config = dict(
    n_layer=13,
    experts_per_token=8,
    d_expert=32,
    balance_loss=0.00036,
    router_logit_norm=1.0,
    norm='layernorm',
    norm_eps=1e-05,
    tie_embeddings=False,
    batch_tokens=131072,
    train_tokens=496800000,
)
Below are experts of layer 6 (counted from 0) of a mixture-of-experts language model. Rows are named router (the router's row for the expert), gate (a neuron's input weights, with its number), up (a neuron's input weights, with its number) and show model dimensions 320-479. Each number is 200 + 30 x the weight over its row's rms, rounded and kept within 0 to 999.
After each expert's rows: "comes after" lists some tokens at least twice as common just before its tokens as in all text. This comes from a sample of Wikipedia text that the model never trained on. Tokens count by the router's weight.

# expert 24
router,200,215,146,235,246,185,234,220,246,201,198,214,200,214,221,206,217,220,202,218,194,220,205,213,194,198,209,262,226,229,148,202,214,256,217,236,227,179,198,205,229,175,199,268,186,215,218,204,184,185,212,209,171,179,192,194,207,167,141,174,202,229,178,145,199,196,212,189,173,169,187,227,213,175,219,271,215,186,122,217,183,199,193,237,138,202,240,237,245,162,116,162,222,131,182,150,224,210,225,193,152,193,201,298,183,203,271,214,182,204,207,235,202,203,212,213,223,194,226,156,128,190,185,220,223,173,123,208,199,203,215,171,164,128,115,144,228,180,217,190,239,247,233,176,159,191,178,180,241,227,144,195,267,201,165,162,210,267,215,161
gate0,173,175,153,228,186,228,200,170,216,217,222,211,184,177,245,191,189,154,226,204,144,206,189,226,201,212,213,201,150,154,239,159,157,191,161,194,228,172,177,192,207,251,249,183,160,205,250,224,171,204,231,190,206,200,165,199,187,139,167,237,162,161,201,171,195,230,219,169,210,215,205,194,221,261,185,181,203,177,225,193,156,233,185,220,197,205,238,182,166,152,158,178,256,208,229,228,166,180,179,210,216,171,209,184,146,185,217,215,243,181,190,174,193,245,191,162,181,203,200,160,203,180,211,207,189,256,152,207,205,237,218,202,205,161,122,196,180,163,238,193,221,160,216,233,249,207,242,211,162,227,160,172,185,202,191,164,199,245,237,227
up0,193,165,174,199,269,214,159,173,179,181,183,213,231,211,229,253,194,181,246,188,172,206,201,200,206,221,182,201,209,172,256,187,169,232,191,190,237,163,228,192,201,262,215,177,183,211,260,209,162,198,238,184,203,171,196,194,206,184,199,239,192,163,210,153,207,258,211,160,220,221,205,173,174,232,181,188,176,226,190,177,188,219,203,200,211,234,202,157,163,187,183,180,220,195,213,207,174,214,238,152,198,183,224,194,142,181,218,174,205,174,197,245,186,251,257,202,166,183,218,153,204,202,182,187,171,205,167,198,256,230,235,185,208,160,117,198,154,154,205,177,217,166,232,254,193,229,206,173,173,220,147,172,255,189,209,155,250,206,252,260
comes after: "2", " | ", " ", ", ", "–", " on "

# expert 19
router,247,218,173,140,203,144,204,167,164,205,239,178,198,174,191,243,222,205,173,193,164,204,153,180,275,185,207,244,234,111,274,202,153,195,169,219,172,238,199,191,221,175,179,262,212,210,154,232,182,205,113,199,209,226,202,176,184,199,180,182,247,147,246,198,201,207,234,168,231,239,104,172,127,232,217,175,264,237,226,217,146,205,261,154,127,194,180,216,145,205,207,198,148,219,215,172,180,218,187,199,228,236,191,186,157,178,168,221,177,256,217,183,190,188,198,183,243,250,171,176,219,212,161,195,198,182,266,199,210,160,207,193,241,187,193,173,171,205,236,209,201,201,204,228,191,175,194,194,180,165,169,222,194,231,174,160,158,209,157,147
gate0,220,230,184,170,166,172,211,193,184,164,226,175,213,184,201,200,183,180,196,191,157,200,205,211,209,232,227,229,168,178,288,213,163,181,195,185,218,221,210,227,188,212,158,245,148,176,248,208,158,210,157,216,194,239,138,199,210,181,171,208,247,126,194,175,231,208,239,162,198,219,173,206,181,189,176,190,183,247,213,206,175,207,220,179,131,199,215,182,170,204,160,156,250,215,240,220,179,198,214,196,164,155,198,206,172,116,218,180,196,243,242,182,181,223,202,137,219,167,181,193,187,142,214,169,195,191,253,210,159,200,133,200,215,219,174,180,212,213,245,183,230,164,203,255,196,198,255,218,170,241,170,205,198,206,235,206,158,209,192,210
up0,223,189,142,179,200,169,153,211,172,180,172,201,234,238,234,215,253,216,229,180,177,164,200,165,217,189,228,215,205,169,270,157,157,175,193,169,189,226,253,222,197,210,168,191,165,233,234,183,195,226,183,225,188,184,182,194,201,200,174,200,198,156,191,197,238,235,221,200,229,211,206,183,233,217,187,149,183,214,222,210,256,149,201,172,219,229,209,174,164,178,184,198,224,246,207,194,189,242,233,190,218,216,198,202,182,132,227,147,242,187,198,189,217,265,202,159,207,197,179,215,166,194,223,159,126,203,200,242,248,200,144,183,227,209,139,226,213,232,235,171,205,174,217,191,155,198,211,216,167,230,162,200,191,209,275,207,241,241,228,208
comes after: "\n", "\n\n", "| ", ")", "\"", "|"

# expert 36
router,167,214,168,158,280,206,181,185,235,173,224,187,204,193,224,209,172,155,191,211,201,197,196,211,234,154,228,196,173,221,178,183,243,266,181,219,241,210,176,192,176,214,228,208,147,186,270,159,170,220,213,148,117,184,202,260,162,260,152,140,159,219,223,226,166,207,162,190,225,226,193,166,141,218,216,227,170,166,173,205,218,245,194,206,189,193,189,189,257,235,180,221,238,186,216,193,174,218,174,187,189,134,193,172,236,189,240,199,257,209,242,252,205,190,197,201,203,224,189,187,183,218,178,223,251,209,237,219,177,240,183,169,228,200,241,199,225,199,208,243,180,251,179,200,184,192,207,200,140,151,191,205,203,280,245,232,211,171,220,205
gate0,217,204,176,190,201,235,227,216,219,159,242,198,203,193,254,190,184,202,209,173,174,187,211,204,237,214,231,231,183,193,234,186,209,207,182,120,181,165,217,165,181,198,213,208,137,159,193,241,190,173,209,141,207,174,179,156,200,174,178,217,209,158,188,189,215,260,226,233,262,188,220,221,166,224,117,188,222,196,191,225,204,208,225,224,165,199,218,180,224,188,174,205,240,155,198,252,235,207,175,218,237,149,196,127,161,140,208,189,233,232,169,190,225,164,236,129,248,199,228,173,177,159,225,197,180,226,207,226,196,201,172,224,261,234,138,188,167,173,202,224,252,134,226,228,214,241,205,214,174,221,166,207,193,258,211,189,202,232,181,183
up0,227,209,168,200,256,194,157,223,207,118,218,184,242,247,246,213,182,179,187,160,228,235,205,194,251,212,209,253,205,202,206,168,227,194,177,139,189,144,197,171,181,206,207,210,164,133,211,208,187,206,212,149,235,160,161,171,233,214,169,218,237,155,189,186,214,221,213,219,262,237,190,180,155,220,130,192,196,175,198,221,235,199,202,232,204,216,199,169,210,178,153,209,272,184,217,243,191,207,167,193,240,167,165,172,190,170,250,151,207,191,168,228,236,168,228,145,245,148,219,179,173,206,214,189,177,205,208,239,247,204,214,174,277,204,117,172,178,178,184,182,265,175,201,225,179,227,181,167,203,204,192,222,204,243,240,240,213,212,204,207
comes after: "1", "2", "–", "| ", " in ", "; "

# expert 35
router,173,193,220,178,155,177,237,181,211,163,206,198,138,156,163,246,198,188,228,188,155,208,204,207,159,216,185,152,219,191,154,268,240,257,220,193,213,190,211,207,158,200,225,139,197,163,211,257,236,208,246,167,214,192,198,269,178,221,236,170,173,236,213,225,218,261,185,178,202,207,249,155,156,218,170,176,142,200,193,208,209,222,154,222,193,246,213,217,258,181,177,235,213,190,160,199,175,203,200,185,166,170,206,137,211,164,220,179,212,183,170,191,254,206,161,202,198,220,219,233,171,179,192,229,230,192,199,187,216,213,204,204,250,189,212,158,225,238,199,190,140,249,194,201,271,203,195,199,168,195,253,219,262,213,237,208,150,192,164,246
gate0,187,207,154,142,169,215,196,185,206,173,200,200,222,149,202,205,173,198,220,180,187,190,188,256,203,219,201,219,176,192,263,180,188,217,161,147,184,207,259,192,172,233,188,206,168,246,212,219,166,229,199,203,203,192,162,144,205,212,196,245,216,164,172,203,245,259,202,202,230,192,207,211,178,234,158,190,219,194,229,206,188,155,214,276,152,161,218,171,206,228,150,200,221,171,208,240,194,186,194,226,222,187,191,187,155,174,237,162,220,218,196,164,180,211,199,143,225,195,226,192,157,175,240,206,159,227,202,170,202,214,172,206,266,228,109,164,171,166,215,189,205,155,255,227,214,234,212,222,215,229,157,212,234,217,242,211,187,236,168,202
up0,187,207,163,114,225,204,165,228,212,144,190,234,255,161,224,241,185,186,220,171,209,235,178,228,202,211,183,238,205,278,252,132,191,189,183,169,199,146,259,180,174,212,162,180,184,222,229,203,179,238,218,175,198,196,196,198,212,214,174,225,215,197,188,173,242,248,202,208,237,223,206,217,159,252,165,195,175,180,256,201,219,173,207,230,189,202,194,163,246,205,133,204,193,167,202,233,186,219,198,198,232,208,208,182,167,175,241,149,228,192,191,201,182,219,238,185,201,157,222,194,186,205,219,228,153,196,245,201,237,191,197,187,237,243,99,170,199,160,217,153,205,185,252,229,199,237,169,179,201,203,165,237,220,221,231,204,203,194,193,221
comes after: "1", "2", "–", "| ", ", ", ","

# expert 103
router,190,210,198,159,197,204,238,190,126,220,231,210,177,219,247,235,205,260,189,177,164,200,188,160,191,212,202,226,228,195,164,196,213,212,157,211,157,215,274,157,177,193,204,191,196,171,173,202,173,159,207,215,192,227,214,183,147,212,212,188,217,234,225,219,201,254,201,179,239,199,181,203,181,193,237,238,266,184,177,211,195,176,256,192,243,207,201,202,280,168,245,173,201,231,122,175,208,225,130,234,207,222,196,204,223,223,160,181,191,220,226,254,184,203,208,179,180,251,191,143,207,241,209,201,226,177,246,226,213,233,236,174,184,243,186,188,181,213,168,183,134,176,201,203,223,205,240,239,182,161,157,205,170,170,158,216,216,229,202,201
gate0,211,170,188,200,186,221,171,240,218,164,226,238,217,214,163,197,199,166,260,160,196,263,229,256,206,220,200,191,180,166,219,193,181,184,145,176,207,150,191,219,216,193,165,211,197,167,224,244,147,217,158,192,163,188,149,197,186,199,171,218,214,194,174,189,203,232,232,198,236,218,190,260,163,240,162,156,154,209,232,201,203,217,214,216,173,166,231,199,151,203,202,196,284,195,184,224,179,244,178,195,250,187,215,200,229,136,213,168,203,246,190,198,184,230,180,132,168,176,197,232,143,196,232,217,227,225,214,242,212,189,200,236,221,185,111,160,174,225,238,164,225,160,225,256,252,205,237,247,198,195,140,228,177,237,169,218,202,239,227,183
up0,224,174,159,170,175,207,208,235,240,219,196,201,211,195,172,211,230,208,209,207,196,143,260,215,198,199,207,172,174,196,238,151,182,213,214,211,224,184,223,182,186,219,214,187,208,245,239,246,280,183,198,225,214,189,225,184,272,199,182,192,141,193,214,176,188,231,233,215,223,206,203,211,191,162,175,163,156,191,230,199,204,234,201,191,179,238,223,155,178,176,175,210,180,200,179,242,131,206,207,221,191,223,186,197,224,172,259,210,215,187,152,130,216,218,209,187,211,133,229,225,210,199,184,199,169,200,208,263,220,146,181,192,213,174,211,206,197,176,179,170,193,183,233,196,188,199,194,149,230,266,162,226,227,212,307,216,215,235,222,221
comes after: "\n\n", "\n", " (", " =", "==", " \""

# expert 63
router,217,194,182,165,244,157,215,210,205,182,237,137,212,156,193,190,212,210,196,180,141,193,158,180,200,192,199,232,242,137,225,162,193,200,178,206,220,248,201,148,220,151,215,260,223,168,184,241,204,235,140,225,213,224,230,169,196,237,233,169,259,193,265,186,183,191,221,192,185,224,167,177,199,272,182,166,254,191,216,237,147,209,213,149,150,234,186,239,195,180,200,225,154,175,182,162,164,218,162,223,197,208,243,160,202,203,191,182,188,251,178,173,210,196,238,203,186,279,201,192,265,216,238,192,177,208,197,236,158,152,229,195,223,230,213,226,229,203,197,172,183,189,239,217,188,184,207,195,214,186,220,174,178,177,231,177,215,181,191,157
gate0,224,212,151,173,178,170,200,233,199,194,238,202,253,190,201,195,208,145,217,167,143,221,176,218,188,224,240,192,185,191,297,180,174,160,195,173,195,155,233,229,172,221,162,293,162,190,225,206,189,245,151,242,189,245,173,227,224,201,179,218,203,196,171,207,245,254,193,163,210,211,200,202,185,229,159,148,177,239,219,206,164,205,237,206,167,209,214,173,129,210,174,204,228,222,192,195,157,221,197,196,220,159,182,168,178,147,240,178,207,233,241,191,195,245,190,130,187,189,195,185,223,156,234,180,203,206,222,219,197,182,149,234,206,231,131,196,235,220,227,177,195,176,204,225,216,246,241,202,171,214,187,230,194,244,210,214,167,185,214,162
up0,205,151,159,171,174,161,170,195,159,165,202,173,229,224,205,257,191,217,210,254,207,186,222,190,213,206,212,210,203,174,252,156,128,153,186,169,235,210,253,189,182,226,182,216,184,230,305,216,191,212,193,202,188,164,201,212,208,181,221,196,240,173,237,190,183,248,221,225,205,223,178,217,216,225,180,122,177,236,216,168,249,195,181,183,208,212,234,135,199,191,179,183,216,195,205,229,153,267,239,251,196,226,191,187,205,166,250,206,245,191,193,203,167,243,232,194,216,178,209,224,151,184,198,179,186,197,185,234,231,223,184,192,262,190,139,213,199,174,237,216,231,194,189,199,184,218,185,206,205,196,189,184,186,174,262,190,181,218,199,206
comes after: "\n", "\n\n", "R", "| Party", ").", "===="